python train.py --num_hidden_layers=12 --hidden_size=512 --n_experts=32 --experts_per_token=2 --d_expert=352 --d_shared_expert=0 --hidden_act="swiglu" --moe_layers=[1, 3, 5, 7, 9, 11] --router_score="sigmoid" --normalize_top_k=false --routed_scale=1.41 --balance_loss=0.00451 --balance_bias=false --router_noise=0.05 --init_std_router=0.0334 --lr_router=0.000423 --vocab_size=32000 --norm="rmsnorm" --norm_eps=1e-05 --tie_word_embeddings=true --optimizer="muon" --learning_rate=0.00593 --beta1=0.95 --max_grad_norm=1.0 --batch_tokens=131072 --max_seq_len=1024 --train_tokens=1576000000 --max_steps=12024 --dataset="wikipedia_en"
Below are experts of layer 5 (counted from 0) of a mixture-of-experts language model. Rows are named router (the router's row for the expert), down (a neuron's output weights, with its number) and show model dimensions 0-127. Each number is 200 + 20 x the weight over its row's rms, rounded and kept within 0 to 999.
After each expert's rows: "raises" lists some tokens whose logits its average output raises strongly, later layers aside. This comes from a sample of Wikipedia text that the model never trained on.

# expert 8
router,204,198,208,187,213,203,252,200,168,208,198,197,231,219,220,179,198,158,199,194,190,204,195,223,184,166,205,189,210,172,225,194,171,215,201,211,241,207,199,180,189,197,232,189,202,183,196,183,199,215,184,178,193,235,173,227,204,215,199,194,166,225,234,199,203,225,244,192,184,238,213,175,175,171,220,126,205,199,218,191,192,197,193,240,199,208,181,194,187,216,219,193,246,230,186,196,231,230,228,191,217,206,215,186,197,192,191,224,186,186,200,218,203,206,235,189,220,225,181,213,198,197,240,190,172,191,196,203
down0,235,208,219,187,180,177,229,217,183,203,215,226,213,216,229,203,216,213,216,218,177,212,193,243,188,218,194,218,217,209,196,189,209,196,212,212,171,214,190,222,191,190,237,187,182,188,165,203,227,210,188,196,187,180,202,207,213,185,200,216,211,201,200,230,212,206,192,204,220,155,191,225,237,213,228,179,174,187,183,205,219,202,243,194,186,215,238,214,205,229,207,212,200,194,148,215,176,215,199,225,170,182,231,204,197,190,179,195,212,174,211,206,204,207,189,200,216,168,197,204,180,177,208,182,188,237,222,220
down1,177,198,178,220,193,202,208,222,189,162,175,193,208,211,192,186,162,203,178,185,166,168,217,211,197,200,180,162,195,265,166,188,197,183,222,186,186,174,219,182,170,209,178,216,197,185,227,220,187,210,210,216,195,176,188,241,218,184,160,225,200,212,242,208,216,181,201,174,227,189,170,218,214,214,188,181,203,226,195,174,197,233,183,209,196,213,192,178,234,194,250,189,193,176,206,170,173,214,193,183,210,179,199,155,177,210,200,190,207,179,171,201,183,250,192,201,181,208,207,244,218,256,198,184,177,195,182,201
down2,199,201,203,207,190,220,204,201,213,195,206,166,215,218,207,198,199,190,175,187,200,202,192,216,199,217,165,212,174,167,218,201,181,210,196,221,186,219,177,164,187,195,205,197,176,220,206,206,208,208,208,230,219,229,157,217,216,186,204,189,229,207,222,201,195,236,233,203,202,258,175,195,190,200,227,216,184,179,194,177,209,201,205,191,226,200,158,202,205,182,218,167,191,209,204,198,182,221,167,198,225,219,202,189,238,217,245,207,179,194,215,206,170,219,169,195,201,203,203,189,194,207,197,177,230,205,189,206
down3,153,195,208,199,175,209,191,226,175,193,216,209,234,179,182,206,196,198,215,159,191,221,218,175,194,209,206,165,196,178,226,170,180,206,222,190,195,182,197,223,194,194,207,192,162,220,189,208,194,204,196,195,212,183,200,202,192,201,221,225,214,200,205,162,212,189,197,187,226,165,186,184,207,165,183,193,198,222,200,188,166,166,208,187,211,218,221,179,221,213,189,168,200,179,208,238,200,199,205,192,189,213,179,188,209,187,206,156,192,186,183,185,152,175,193,214,183,202,151,180,208,190,174,218,223,179,206,190
down4,223,176,195,192,196,209,214,215,209,178,191,225,165,200,191,212,213,192,207,211,220,202,189,180,207,213,214,208,184,246,222,201,184,198,218,181,215,185,187,176,235,217,202,173,207,197,202,185,196,193,194,185,164,242,192,181,205,191,256,209,199,201,218,206,222,177,191,178,228,188,198,215,215,209,181,165,182,169,171,192,236,224,177,173,217,241,215,213,214,167,210,184,217,177,180,192,184,209,224,214,226,197,207,184,220,204,237,189,236,214,200,171,174,202,215,209,189,222,176,254,217,207,230,213,198,190,194,210
down5,176,194,212,191,201,194,165,181,199,206,207,229,189,221,215,211,198,195,201,220,219,225,212,183,188,197,199,216,185,209,204,212,167,189,184,229,192,230,199,191,215,195,206,197,201,176,210,207,227,190,180,211,180,192,189,185,222,187,213,202,169,198,185,168,192,206,217,193,215,198,169,202,230,196,215,175,154,225,175,189,194,203,224,219,194,226,171,218,180,189,202,183,193,194,212,193,213,189,171,212,228,190,220,207,218,214,188,238,198,196,199,204,187,213,186,198,186,203,223,199,173,245,176,185,198,192,226,217
down6,199,202,189,165,175,175,182,227,193,197,226,188,193,194,176,202,144,184,206,167,211,225,183,205,235,212,166,204,226,192,173,210,224,201,174,158,170,213,229,225,214,220,210,200,175,174,181,208,198,184,212,219,186,172,214,213,213,183,175,174,219,190,213,208,198,219,167,201,205,155,201,210,179,184,224,186,205,208,193,188,203,172,177,230,166,201,202,170,215,201,189,182,184,171,203,179,196,218,187,185,205,185,209,170,213,198,183,225,195,186,177,154,207,167,203,180,205,202,189,220,201,206,180,190,209,202,222,224
down7,243,172,219,179,229,197,199,184,202,200,183,192,230,225,170,205,213,211,171,208,198,204,188,196,192,170,197,178,204,199,220,175,189,215,199,181,171,185,187,192,206,210,218,234,178,189,204,229,207,200,179,198,193,239,224,192,209,225,209,174,216,196,203,211,181,225,199,215,201,222,204,198,212,204,241,216,172,172,195,198,208,180,195,175,193,187,210,181,183,190,238,198,197,183,205,188,179,204,154,179,171,141,219,159,208,191,237,212,225,195,145,178,183,183,214,195,213,187,230,197,210,199,192,207,199,227,177,248
raises: "\n", " and", " where", " with", " before", " "

# expert 20
router,213,163,207,192,197,196,214,192,208,232,172,211,221,226,225,189,220,219,197,204,220,207,157,244,187,198,222,211,207,229,189,199,183,187,223,192,194,193,193,174,193,250,208,174,222,212,218,188,168,218,210,248,168,197,168,178,232,202,193,193,191,168,197,169,184,218,199,215,229,223,182,227,176,206,198,187,184,167,187,207,198,185,205,217,202,172,191,202,214,170,174,202,221,203,213,199,170,201,230,166,206,180,230,223,200,172,199,214,218,195,220,203,213,237,222,217,211,178,151,189,232,205,214,231,201,193,206,168
down0,202,188,177,251,182,173,223,185,181,242,173,181,202,194,191,171,214,205,180,249,206,217,193,220,211,203,206,218,225,213,213,221,198,200,212,185,185,207,198,185,234,201,218,188,202,193,180,205,193,235,239,184,185,197,174,208,197,230,182,235,213,182,249,179,203,182,194,200,199,191,223,175,210,172,211,179,190,180,220,228,236,183,219,187,215,232,221,183,192,195,202,195,188,214,217,202,165,206,195,206,221,190,189,198,196,186,219,180,218,172,196,201,212,205,227,222,234,198,162,201,203,181,212,153,198,215,204,200
down1,205,222,189,201,187,167,206,193,202,181,162,198,205,199,192,198,173,196,191,169,194,179,231,208,184,228,195,171,176,224,185,181,232,205,187,213,209,211,154,222,193,192,203,235,199,191,228,200,174,222,195,207,205,211,193,207,197,180,193,195,235,234,200,215,233,206,213,198,206,159,195,185,207,233,162,211,194,192,205,184,207,187,198,220,208,184,209,202,189,201,263,204,189,209,186,215,218,199,213,173,200,226,190,171,213,214,194,194,210,196,176,178,170,206,216,185,174,199,203,223,180,220,225,181,221,176,220,189
down2,169,232,218,225,189,196,211,169,215,218,178,152,191,198,184,180,195,173,155,167,216,204,194,240,207,179,171,212,189,183,224,208,165,180,186,178,184,194,215,208,189,180,213,206,204,218,200,200,201,218,190,195,217,215,175,212,177,181,237,196,218,199,195,165,162,232,237,230,193,225,203,198,208,183,242,194,188,187,203,182,233,191,196,173,207,225,169,213,201,231,191,207,181,207,196,172,179,201,182,217,214,192,189,148,216,190,199,219,195,188,200,193,184,201,180,217,205,198,200,220,233,175,174,180,267,205,177,210
down3,192,194,220,217,179,202,180,201,184,198,159,199,221,238,199,191,196,204,194,194,195,182,215,200,228,250,225,196,172,198,221,174,201,232,205,212,200,187,178,167,223,195,206,196,230,222,215,245,208,170,212,215,205,183,218,212,183,203,211,218,207,233,193,137,211,206,201,203,188,214,180,224,194,198,181,194,202,144,204,208,179,191,153,206,194,208,214,209,230,226,199,210,179,192,196,218,171,202,195,225,265,198,175,171,175,210,215,178,173,198,204,228,212,215,168,251,174,200,225,201,212,192,199,206,187,192,196,182
down4,189,175,188,160,220,194,225,228,233,204,213,186,221,192,190,162,191,210,223,202,194,213,193,201,182,211,203,205,219,180,189,198,225,204,200,213,236,212,198,194,212,214,207,153,217,196,150,193,191,213,235,190,188,240,169,179,211,184,194,222,194,239,215,175,179,218,211,179,214,205,200,169,203,192,196,211,169,173,209,179,188,177,209,190,207,203,199,208,208,168,195,203,194,190,234,207,175,211,193,201,229,199,209,196,163,187,207,173,229,191,192,177,203,223,185,171,194,183,190,212,193,218,187,188,192,169,173,181
down5,179,183,196,188,212,208,207,190,200,220,204,203,204,197,225,219,216,187,187,207,248,192,182,222,170,194,179,175,214,211,219,165,187,182,188,210,225,205,184,200,203,195,188,172,233,183,216,233,226,234,190,199,176,208,186,231,193,174,214,186,215,192,191,208,209,215,194,199,196,220,208,228,211,179,238,174,207,175,178,173,201,243,216,208,216,205,184,230,220,191,201,219,192,243,206,172,169,224,176,194,185,186,191,194,215,183,199,206,202,223,162,168,200,217,206,212,202,198,207,212,231,152,198,194,211,213,243,179
down6,211,170,185,185,185,161,213,215,205,223,207,197,192,196,201,189,211,190,144,184,198,211,201,217,227,245,208,213,214,224,197,230,179,200,198,184,194,189,226,213,206,212,217,155,169,196,188,200,175,206,191,165,190,191,235,223,203,189,176,203,214,172,217,187,203,182,185,197,202,192,213,210,216,184,189,190,193,215,168,187,164,210,212,206,208,193,198,205,198,232,244,177,219,224,220,183,183,189,187,205,209,189,223,209,225,205,177,202,173,194,180,177,237,205,183,205,209,194,198,193,195,167,190,192,245,207,198,196
down7,200,199,201,221,193,213,174,218,250,190,200,201,236,227,198,178,217,212,211,208,209,185,229,186,167,210,206,169,209,190,198,183,170,192,204,204,214,206,205,198,222,189,172,185,213,196,196,178,190,195,194,198,187,180,178,161,196,196,239,208,187,201,209,207,212,223,203,217,216,204,227,202,202,184,205,188,212,200,191,163,208,181,190,185,209,186,220,209,184,199,188,195,226,196,207,198,204,217,178,187,196,204,182,172,164,205,182,221,185,200,196,172,183,177,205,220,227,192,163,169,184,175,186,193,204,170,203,228
raises: " ", " c", " in", " (", " a", " New"

# expert 23
router,196,206,193,179,157,212,213,208,187,199,188,204,222,155,188,199,205,186,167,224,216,211,208,167,193,226,209,191,234,211,204,219,178,185,227,207,200,210,208,205,201,220,214,168,185,207,192,201,209,219,224,206,180,184,194,201,247,185,163,202,206,166,210,198,212,208,212,230,198,204,222,196,222,201,190,168,188,228,181,227,216,190,229,224,207,201,192,223,205,198,186,200,211,229,170,196,230,199,226,202,168,173,228,180,179,174,155,201,176,182,197,219,200,234,208,199,191,169,210,169,189,214,193,240,171,176,185,250
down0,197,211,204,194,207,158,202,209,208,205,206,165,215,179,215,195,227,150,173,194,180,235,220,241,161,196,224,198,234,194,188,240,215,209,219,205,193,195,199,213,203,200,205,189,175,173,182,213,183,193,186,188,217,207,206,200,215,188,207,179,218,204,209,219,185,205,203,202,203,201,210,210,190,190,238,198,167,205,185,227,198,205,162,183,187,203,200,204,205,217,167,231,202,203,160,176,187,225,213,217,191,180,172,196,212,185,187,192,220,197,206,202,188,241,213,198,220,204,196,209,193,198,156,176,208,227,224,193
down1,170,223,211,215,174,188,226,206,161,184,188,200,165,225,221,189,190,167,187,181,228,181,209,203,193,222,172,170,206,241,197,198,176,200,220,212,201,162,212,190,179,210,166,220,178,169,217,195,203,199,213,196,196,192,179,200,192,148,176,207,200,207,243,203,235,181,189,202,252,167,165,181,209,191,176,219,226,225,198,197,181,186,225,227,220,217,202,203,220,223,218,208,204,204,230,204,181,161,236,164,203,195,226,188,199,231,202,191,193,165,184,202,174,216,213,187,178,201,183,206,180,191,205,220,174,207,174,196
down2,207,226,224,213,239,212,217,187,184,221,205,214,187,201,201,204,196,162,207,218,214,215,176,210,221,209,193,220,237,154,193,187,208,209,204,221,194,204,165,203,226,161,182,220,182,196,219,202,247,223,199,202,181,251,172,214,212,225,201,183,208,176,174,164,204,203,193,240,193,201,174,155,140,217,239,176,237,188,192,206,189,161,235,174,209,162,195,214,195,216,204,207,197,174,205,191,194,220,190,173,191,189,197,186,208,172,240,208,184,189,220,221,183,204,163,192,239,232,197,190,180,199,195,150,208,163,161,224
down3,239,201,220,176,206,176,206,201,183,184,212,204,209,202,219,205,221,222,196,199,149,178,200,211,195,213,181,184,177,203,200,179,211,201,192,211,212,199,233,207,199,201,199,196,209,194,190,188,192,207,186,177,216,213,187,141,184,185,192,243,207,208,249,181,154,213,200,179,225,226,223,173,202,197,181,194,186,196,198,201,200,180,221,173,204,240,210,186,247,200,242,198,223,191,197,220,176,192,175,177,207,216,232,195,216,212,222,219,190,207,196,242,196,167,200,205,242,181,204,216,191,189,205,214,192,183,177,197
down4,181,181,179,224,240,195,256,212,195,204,197,206,220,194,223,202,243,205,169,211,213,204,197,215,203,204,203,224,220,228,237,192,191,180,199,215,213,202,229,142,177,200,194,176,204,198,178,210,191,223,184,186,169,211,207,212,185,192,219,200,194,205,221,192,160,172,214,218,221,189,182,231,206,210,230,203,227,176,179,192,202,159,208,193,227,221,201,197,226,187,202,198,195,199,175,172,177,197,195,201,199,198,224,179,166,195,178,219,206,189,204,136,212,211,191,170,210,174,197,178,199,202,210,186,204,228,190,209
down5,163,191,196,187,219,195,197,189,189,204,175,208,210,219,194,203,203,195,201,186,235,215,193,213,205,229,174,222,225,199,193,220,231,171,207,188,186,191,232,198,202,195,206,212,184,216,208,189,227,204,183,189,225,210,216,195,168,172,203,180,181,178,231,211,239,205,241,160,227,183,183,236,210,201,195,243,179,192,196,221,201,173,178,194,232,211,189,194,215,239,187,168,196,220,218,192,240,221,193,221,208,173,189,242,170,198,222,238,211,187,235,219,205,210,191,185,199,196,248,154,183,179,202,202,180,211,251,219
down6,212,202,202,181,213,184,190,213,197,235,241,187,194,173,193,190,229,174,188,162,198,200,202,182,165,195,183,238,186,198,214,221,190,184,184,211,191,205,220,219,227,208,184,194,218,203,214,173,208,199,165,142,195,207,200,133,210,209,213,195,235,220,200,203,192,215,192,173,219,149,217,232,159,201,199,208,200,199,193,197,213,197,171,211,201,222,219,182,159,216,233,193,228,179,197,195,244,194,201,212,181,203,200,167,219,159,194,187,218,197,164,210,226,203,192,205,204,190,191,188,212,210,201,192,214,184,194,197
down7,206,197,215,215,207,222,180,195,217,189,195,219,209,236,197,220,204,206,210,184,192,180,165,191,197,242,192,211,196,201,189,211,199,195,166,184,198,186,206,196,233,187,191,167,193,193,220,207,203,187,214,209,237,209,193,182,213,222,196,183,175,198,202,196,189,201,193,207,192,197,213,205,207,192,190,196,188,221,211,186,218,193,200,160,204,161,189,179,194,250,192,233,194,180,201,234,191,214,167,194,196,188,196,187,176,167,195,207,192,191,178,222,219,187,234,215,203,186,217,216,218,237,199,181,194,224,190,193
raises: ",", " and", " in", ".", "'", " ("

# expert 25
router,147,190,179,187,191,172,206,195,194,241,180,219,195,203,207,173,204,191,174,188,203,213,194,162,186,208,238,198,165,211,186,204,190,188,261,201,168,191,216,179,171,172,186,168,225,209,178,219,163,223,172,205,201,212,205,205,190,204,219,156,160,190,222,198,200,216,223,211,204,168,203,152,192,195,197,218,191,192,187,216,193,228,199,200,187,191,169,191,216,195,174,184,216,200,185,161,259,205,220,213,203,183,219,177,190,201,213,201,203,217,173,186,200,163,223,192,211,205,146,185,227,185,187,183,213,200,205,207
down0,209,183,210,192,197,206,188,191,209,207,239,193,224,153,220,245,202,200,224,199,199,242,194,198,198,200,221,207,219,205,210,202,218,195,232,204,187,176,222,216,211,213,199,200,212,213,201,177,184,202,211,206,205,202,181,219,192,185,167,204,206,201,217,184,200,213,218,188,199,192,207,207,227,184,204,186,208,213,185,223,215,194,194,182,188,209,228,212,193,206,215,243,201,200,188,185,192,188,163,202,159,186,202,214,224,161,218,187,191,177,193,225,189,224,221,211,192,236,147,214,196,187,180,193,207,175,217,230
down1,180,190,193,203,189,232,195,221,223,208,226,200,190,217,183,229,188,196,205,216,212,184,183,199,170,174,183,145,177,223,209,174,183,179,224,203,184,206,201,174,157,198,176,181,211,188,234,187,180,220,202,196,204,228,219,204,192,162,163,199,225,204,193,206,230,188,178,205,199,196,170,201,232,205,205,209,218,167,211,205,184,222,184,208,176,229,212,194,196,214,240,187,191,174,201,208,212,172,174,178,209,211,169,225,190,213,187,194,208,222,181,188,210,192,224,245,183,226,210,236,162,215,192,190,215,219,189,200
down2,204,239,194,182,218,213,210,210,190,204,197,165,181,195,205,185,173,207,190,178,196,197,172,220,212,200,216,220,181,190,214,215,162,220,171,228,165,210,186,171,186,163,216,194,198,169,223,224,234,222,169,214,254,224,175,227,202,215,187,185,193,205,206,167,189,191,208,225,203,184,154,198,194,207,215,191,204,207,197,190,206,207,178,203,201,204,196,210,201,184,164,170,183,182,217,210,189,225,183,196,197,164,208,170,198,180,212,194,168,191,198,192,201,196,218,233,202,189,179,193,197,190,172,212,187,179,209,229
down3,191,183,236,162,196,218,198,222,209,203,204,165,198,193,185,225,232,227,212,193,175,197,185,207,226,199,173,188,182,191,162,188,189,227,221,222,169,210,225,223,220,183,237,172,205,224,182,199,198,201,222,168,206,169,178,194,211,217,190,223,196,179,196,203,187,209,245,205,175,188,192,196,228,200,184,196,197,171,190,182,213,191,192,197,192,202,192,182,188,215,202,198,193,208,201,247,219,218,199,199,175,236,188,224,216,200,212,232,174,219,160,188,186,204,189,231,192,158,257,193,160,154,215,175,188,220,196,181
down4,212,209,159,194,189,247,250,221,195,192,221,203,179,169,227,197,180,187,192,207,197,218,167,224,203,219,195,204,194,206,207,216,177,191,199,205,192,228,223,217,191,212,215,167,207,205,207,191,190,179,214,179,181,216,189,172,199,222,203,233,208,205,210,198,196,203,207,189,141,164,209,202,227,191,188,219,179,224,187,212,206,180,183,242,206,165,202,236,202,187,222,199,186,175,181,207,234,222,229,204,215,168,218,188,180,218,197,187,215,164,196,175,208,224,194,176,246,215,175,207,221,171,169,227,171,217,201,171
down5,193,208,203,181,206,238,197,185,185,187,182,209,224,215,211,180,233,219,158,227,187,186,198,207,170,165,218,213,183,219,183,206,204,229,170,225,195,184,198,200,185,200,211,217,202,238,182,189,149,209,205,199,222,236,168,201,215,197,230,196,229,158,232,225,200,180,208,185,225,178,199,194,214,220,231,204,184,214,198,206,223,170,215,199,155,215,203,196,213,198,181,182,210,197,174,218,212,207,155,194,185,154,189,206,200,191,165,212,198,219,178,207,205,187,200,196,205,180,206,197,187,177,245,217,169,198,223,192
down6,219,239,201,200,198,176,185,192,188,201,203,233,205,212,197,227,193,202,210,191,211,193,200,195,163,215,175,220,198,192,202,226,190,188,186,183,208,189,251,211,192,202,200,197,206,159,231,204,176,219,182,175,185,176,212,157,243,172,158,165,174,198,206,195,223,224,203,176,241,170,190,218,205,200,186,206,213,230,230,207,176,207,173,211,180,206,251,195,208,220,248,191,257,195,202,214,231,185,213,223,227,188,214,186,246,177,185,172,195,207,195,191,217,190,188,188,190,198,192,204,187,166,206,220,228,209,213,196
down7,193,188,179,228,221,195,189,222,175,197,195,191,195,244,203,209,213,190,248,184,213,207,171,172,184,211,200,213,217,208,197,183,200,237,175,191,198,200,192,228,208,191,189,198,212,191,241,170,190,171,232,198,201,202,216,184,185,235,184,193,199,192,181,226,182,214,232,191,228,223,198,181,221,176,197,174,206,170,171,211,189,208,204,164,183,196,195,179,210,232,183,222,200,175,212,221,202,180,181,220,175,173,191,176,161,182,211,211,202,215,211,194,166,212,199,172,225,205,195,216,217,198,209,214,219,223,229,198
raises: ",", " and", " in", " (", " at", "."

# expert 6
router,219,192,182,175,159,184,219,172,225,247,214,236,188,216,218,178,192,200,214,164,194,215,195,179,210,190,217,196,212,214,193,251,198,180,214,193,216,217,195,189,183,221,188,210,189,197,199,224,183,157,237,243,211,202,190,200,201,231,155,181,215,178,193,197,181,233,208,219,207,191,218,164,235,216,195,187,215,193,230,207,201,185,235,239,200,227,150,184,220,206,196,175,218,211,206,189,237,192,213,173,176,212,205,196,188,197,203,218,186,211,197,228,194,204,208,234,156,197,171,169,205,197,221,214,183,194,192,211
down0,213,193,164,213,186,173,211,209,220,196,221,199,246,210,234,216,247,170,215,184,192,204,214,211,165,200,190,199,195,209,232,183,234,219,200,183,183,203,197,216,172,235,229,192,208,170,189,219,183,206,207,207,202,201,207,210,179,181,145,152,206,222,201,181,243,222,205,220,205,191,191,188,189,208,215,188,180,198,186,207,184,198,152,197,171,178,166,233,177,190,183,226,207,197,177,198,157,202,179,210,194,195,213,195,224,181,186,225,229,209,205,209,185,193,198,215,193,214,155,198,148,175,173,174,215,206,235,192
down1,181,212,203,239,212,224,189,196,148,169,192,179,179,202,211,253,164,198,190,197,197,198,194,211,156,202,182,178,196,271,231,182,165,182,211,214,198,181,167,200,189,195,194,199,184,203,265,211,177,207,181,234,183,201,164,250,222,171,156,191,186,231,226,182,213,180,162,198,221,178,183,159,207,243,188,182,182,156,194,193,216,210,197,225,196,207,201,199,197,190,210,206,190,206,207,239,226,172,198,210,194,199,204,192,183,223,196,203,206,177,169,170,188,197,232,213,174,247,187,220,191,220,225,173,206,190,185,173
down2,199,228,236,192,169,170,183,192,162,227,208,198,202,188,202,174,197,201,162,191,209,206,190,189,227,216,191,216,176,163,229,204,185,186,176,232,216,219,210,183,178,187,154,206,179,177,206,202,184,200,180,180,193,187,188,187,232,208,205,207,211,202,221,187,203,209,193,193,207,224,168,184,219,190,183,194,180,148,176,185,205,190,193,171,188,206,174,214,197,194,227,219,192,232,201,199,205,238,218,194,177,179,200,214,183,220,201,215,220,179,211,164,191,188,180,194,221,201,226,216,181,204,187,173,207,206,168,230
down3,165,200,210,219,212,171,215,164,221,221,215,220,214,194,207,198,207,187,209,205,194,209,164,211,204,217,181,182,220,214,172,185,203,235,215,202,196,200,211,202,210,181,223,190,171,209,184,202,211,171,203,191,162,212,174,189,184,231,202,217,227,152,190,133,190,212,198,211,234,184,206,219,218,218,230,190,231,193,196,213,181,203,179,212,193,231,217,192,206,195,167,184,174,162,191,164,226,219,205,228,216,191,197,188,227,162,226,215,175,193,175,252,191,231,216,189,217,179,207,194,213,184,200,205,196,173,191,195
down4,205,182,203,249,203,208,212,247,204,212,216,199,174,198,216,202,204,186,192,194,194,214,160,215,219,206,204,167,211,203,183,198,181,170,180,197,192,199,239,182,201,165,235,173,225,201,181,182,195,203,199,176,181,215,191,159,190,231,222,168,163,225,190,208,146,172,235,207,224,202,195,204,214,196,219,207,189,228,178,200,200,186,215,185,158,199,211,190,166,171,199,179,209,205,177,233,202,203,198,217,199,210,212,226,208,179,197,170,226,174,186,195,182,183,186,179,198,216,186,217,179,214,204,259,173,208,200,199
down5,189,198,235,161,223,172,206,197,196,213,190,242,200,225,200,210,204,220,193,219,223,191,207,219,207,228,206,225,204,208,204,207,185,209,186,208,215,197,199,192,202,159,170,227,191,194,176,204,203,222,222,232,198,187,190,243,192,229,265,165,185,216,174,192,237,197,167,196,202,195,208,217,177,188,211,166,156,175,222,189,211,182,181,206,173,208,188,205,196,212,175,210,207,159,234,201,178,212,205,165,239,211,183,206,166,208,181,195,204,214,212,230,206,201,207,197,227,176,215,200,233,197,169,211,165,218,248,198
down6,232,194,201,190,172,192,216,192,227,176,194,210,218,220,206,178,213,191,186,231,214,187,205,211,197,216,202,201,221,190,155,210,159,211,183,190,221,213,236,186,220,191,188,204,205,192,194,207,163,206,207,189,217,176,216,213,261,176,194,171,138,190,243,217,211,221,191,220,225,180,208,205,207,199,182,191,252,184,214,196,178,208,204,223,240,195,224,204,221,229,200,174,242,204,200,188,193,193,173,219,182,198,191,187,188,187,189,217,208,182,198,210,227,211,168,186,200,169,239,206,207,156,183,192,208,224,203,208
down7,146,197,207,197,212,186,187,174,205,214,213,202,202,196,233,188,187,183,209,227,205,172,179,230,208,197,201,195,184,219,195,187,203,214,218,173,195,185,219,230,210,215,141,163,190,207,199,185,173,196,221,244,185,206,200,183,195,232,180,195,218,191,176,167,158,201,212,184,215,230,242,183,217,216,183,223,173,206,200,194,217,175,238,214,212,177,191,202,204,219,244,201,221,180,205,192,237,166,145,171,199,172,226,196,193,190,189,199,186,198,207,197,165,209,238,230,191,230,231,185,211,214,210,176,203,207,195,174
raises: ",", " and", "-", " (", " in", " of"

# expert 11
router,174,188,194,189,148,205,195,230,188,219,192,213,174,160,221,176,223,186,195,191,206,231,198,154,210,176,227,200,222,204,198,228,126,190,189,184,201,204,186,184,177,203,172,186,195,201,206,200,173,200,200,238,231,202,212,232,221,186,190,198,193,191,197,173,219,199,261,215,240,217,188,199,198,213,214,193,150,202,216,190,183,184,175,215,237,215,189,166,227,157,201,176,209,211,209,189,197,202,192,161,189,210,211,216,193,176,212,201,202,210,203,234,215,197,223,209,164,190,176,193,204,216,193,213,170,216,191,190
down0,199,193,198,180,242,178,189,216,223,216,194,164,233,195,187,207,242,172,207,185,224,202,172,202,191,182,220,223,196,227,202,190,219,190,221,203,190,191,205,216,167,214,217,207,188,181,223,202,193,218,188,214,183,206,196,212,155,204,219,194,216,214,183,169,185,194,212,182,191,195,153,174,222,177,242,168,164,181,167,208,192,156,220,228,161,228,195,221,206,194,199,195,179,229,162,213,204,166,228,195,189,216,189,173,199,177,222,210,230,190,230,212,217,186,191,226,189,188,173,185,186,199,195,191,209,224,242,189
down1,140,197,203,205,202,185,216,186,174,160,169,229,174,215,181,239,188,188,197,200,196,152,216,220,183,191,195,160,183,244,222,199,225,200,226,217,170,193,205,212,203,244,207,205,211,185,241,210,172,195,202,195,186,227,194,241,190,174,179,215,208,208,228,214,194,164,236,183,210,197,192,219,201,249,160,187,230,190,221,196,188,209,182,225,196,207,214,217,189,195,204,216,234,202,214,186,199,158,204,202,212,188,202,196,214,220,199,220,188,186,208,163,185,217,207,214,181,177,166,192,181,183,195,184,190,206,194,196
down2,203,211,231,193,171,220,201,213,164,201,179,175,170,244,203,177,177,194,156,208,203,195,213,183,233,199,191,168,191,193,177,222,173,227,191,184,204,185,197,195,179,196,209,224,197,191,217,168,191,208,192,195,206,228,211,226,222,231,204,182,194,183,181,155,178,195,235,247,185,242,217,199,205,170,217,214,179,205,197,201,196,187,226,153,228,188,178,181,214,201,208,222,186,188,250,192,212,234,159,153,197,193,234,183,184,177,213,176,218,190,190,201,169,194,173,224,210,173,173,214,190,195,159,207,195,186,161,202
down3,183,230,216,184,209,191,188,217,193,192,180,172,211,220,218,184,226,231,201,230,199,202,217,228,201,194,176,200,177,172,193,213,195,240,199,240,194,196,232,193,236,217,198,220,165,210,211,200,216,202,223,199,212,211,207,204,206,183,218,196,222,204,210,183,195,189,222,184,222,207,198,178,192,203,205,199,217,155,175,211,190,196,196,215,197,214,232,135,215,211,183,211,214,169,242,165,199,212,174,223,183,221,178,142,164,191,182,167,181,171,231,203,234,206,198,226,219,180,233,233,225,164,181,178,236,178,189,205
down4,196,183,223,195,212,186,203,220,240,227,203,198,171,186,197,216,199,163,204,163,200,195,182,190,205,208,232,188,168,171,206,200,172,195,200,167,214,202,217,224,206,195,190,189,198,192,202,166,219,218,207,189,166,208,183,191,191,215,201,213,185,222,203,215,180,174,175,228,180,186,164,194,165,216,209,183,182,223,194,227,196,195,226,223,186,205,196,228,209,178,193,213,195,203,227,191,203,180,181,233,208,219,195,222,194,228,172,205,189,195,190,212,192,181,218,197,245,185,210,189,223,208,210,199,194,236,201,204
down5,192,194,196,139,169,216,177,237,190,219,185,245,190,210,217,208,196,188,166,193,195,172,162,176,208,195,208,191,182,180,213,206,196,200,232,198,183,211,196,159,230,187,238,227,164,209,191,166,200,228,202,205,232,209,153,182,198,206,200,215,179,163,182,206,225,206,185,190,225,194,180,222,194,177,227,170,151,192,198,203,186,180,209,202,209,185,212,225,233,201,194,170,203,184,219,191,181,213,177,178,229,193,188,211,171,186,204,221,215,209,194,216,235,177,174,208,210,171,199,201,209,194,214,233,179,226,207,193
down6,179,198,208,216,228,224,218,200,195,199,201,224,201,221,184,202,205,156,179,231,209,190,199,169,190,186,193,219,227,181,199,206,235,212,186,150,209,222,200,219,197,213,208,196,209,179,216,211,143,186,189,194,173,189,188,200,250,190,161,201,203,212,173,197,176,214,198,235,203,185,207,175,182,214,186,206,193,187,208,201,233,222,193,188,183,201,214,199,214,208,198,195,216,210,185,212,188,202,179,213,217,183,206,214,218,204,191,194,201,204,179,179,209,195,171,226,226,232,180,187,205,172,218,171,201,225,233,159
down7,174,217,228,210,178,189,215,192,224,205,225,230,170,184,186,222,165,169,195,160,195,192,186,202,185,207,205,214,224,196,201,177,174,190,226,184,176,216,187,238,195,171,203,160,175,198,186,199,195,215,202,232,225,193,183,217,189,201,186,224,176,183,209,183,203,211,222,218,194,192,182,206,212,195,204,193,211,183,214,203,211,205,197,195,210,219,218,206,180,191,188,213,186,197,204,195,230,203,181,200,202,163,218,149,186,169,170,209,187,239,194,231,169,190,201,208,207,176,221,164,189,168,180,189,221,207,212,235
raises: ",", " and", "'", " (", ".", "-"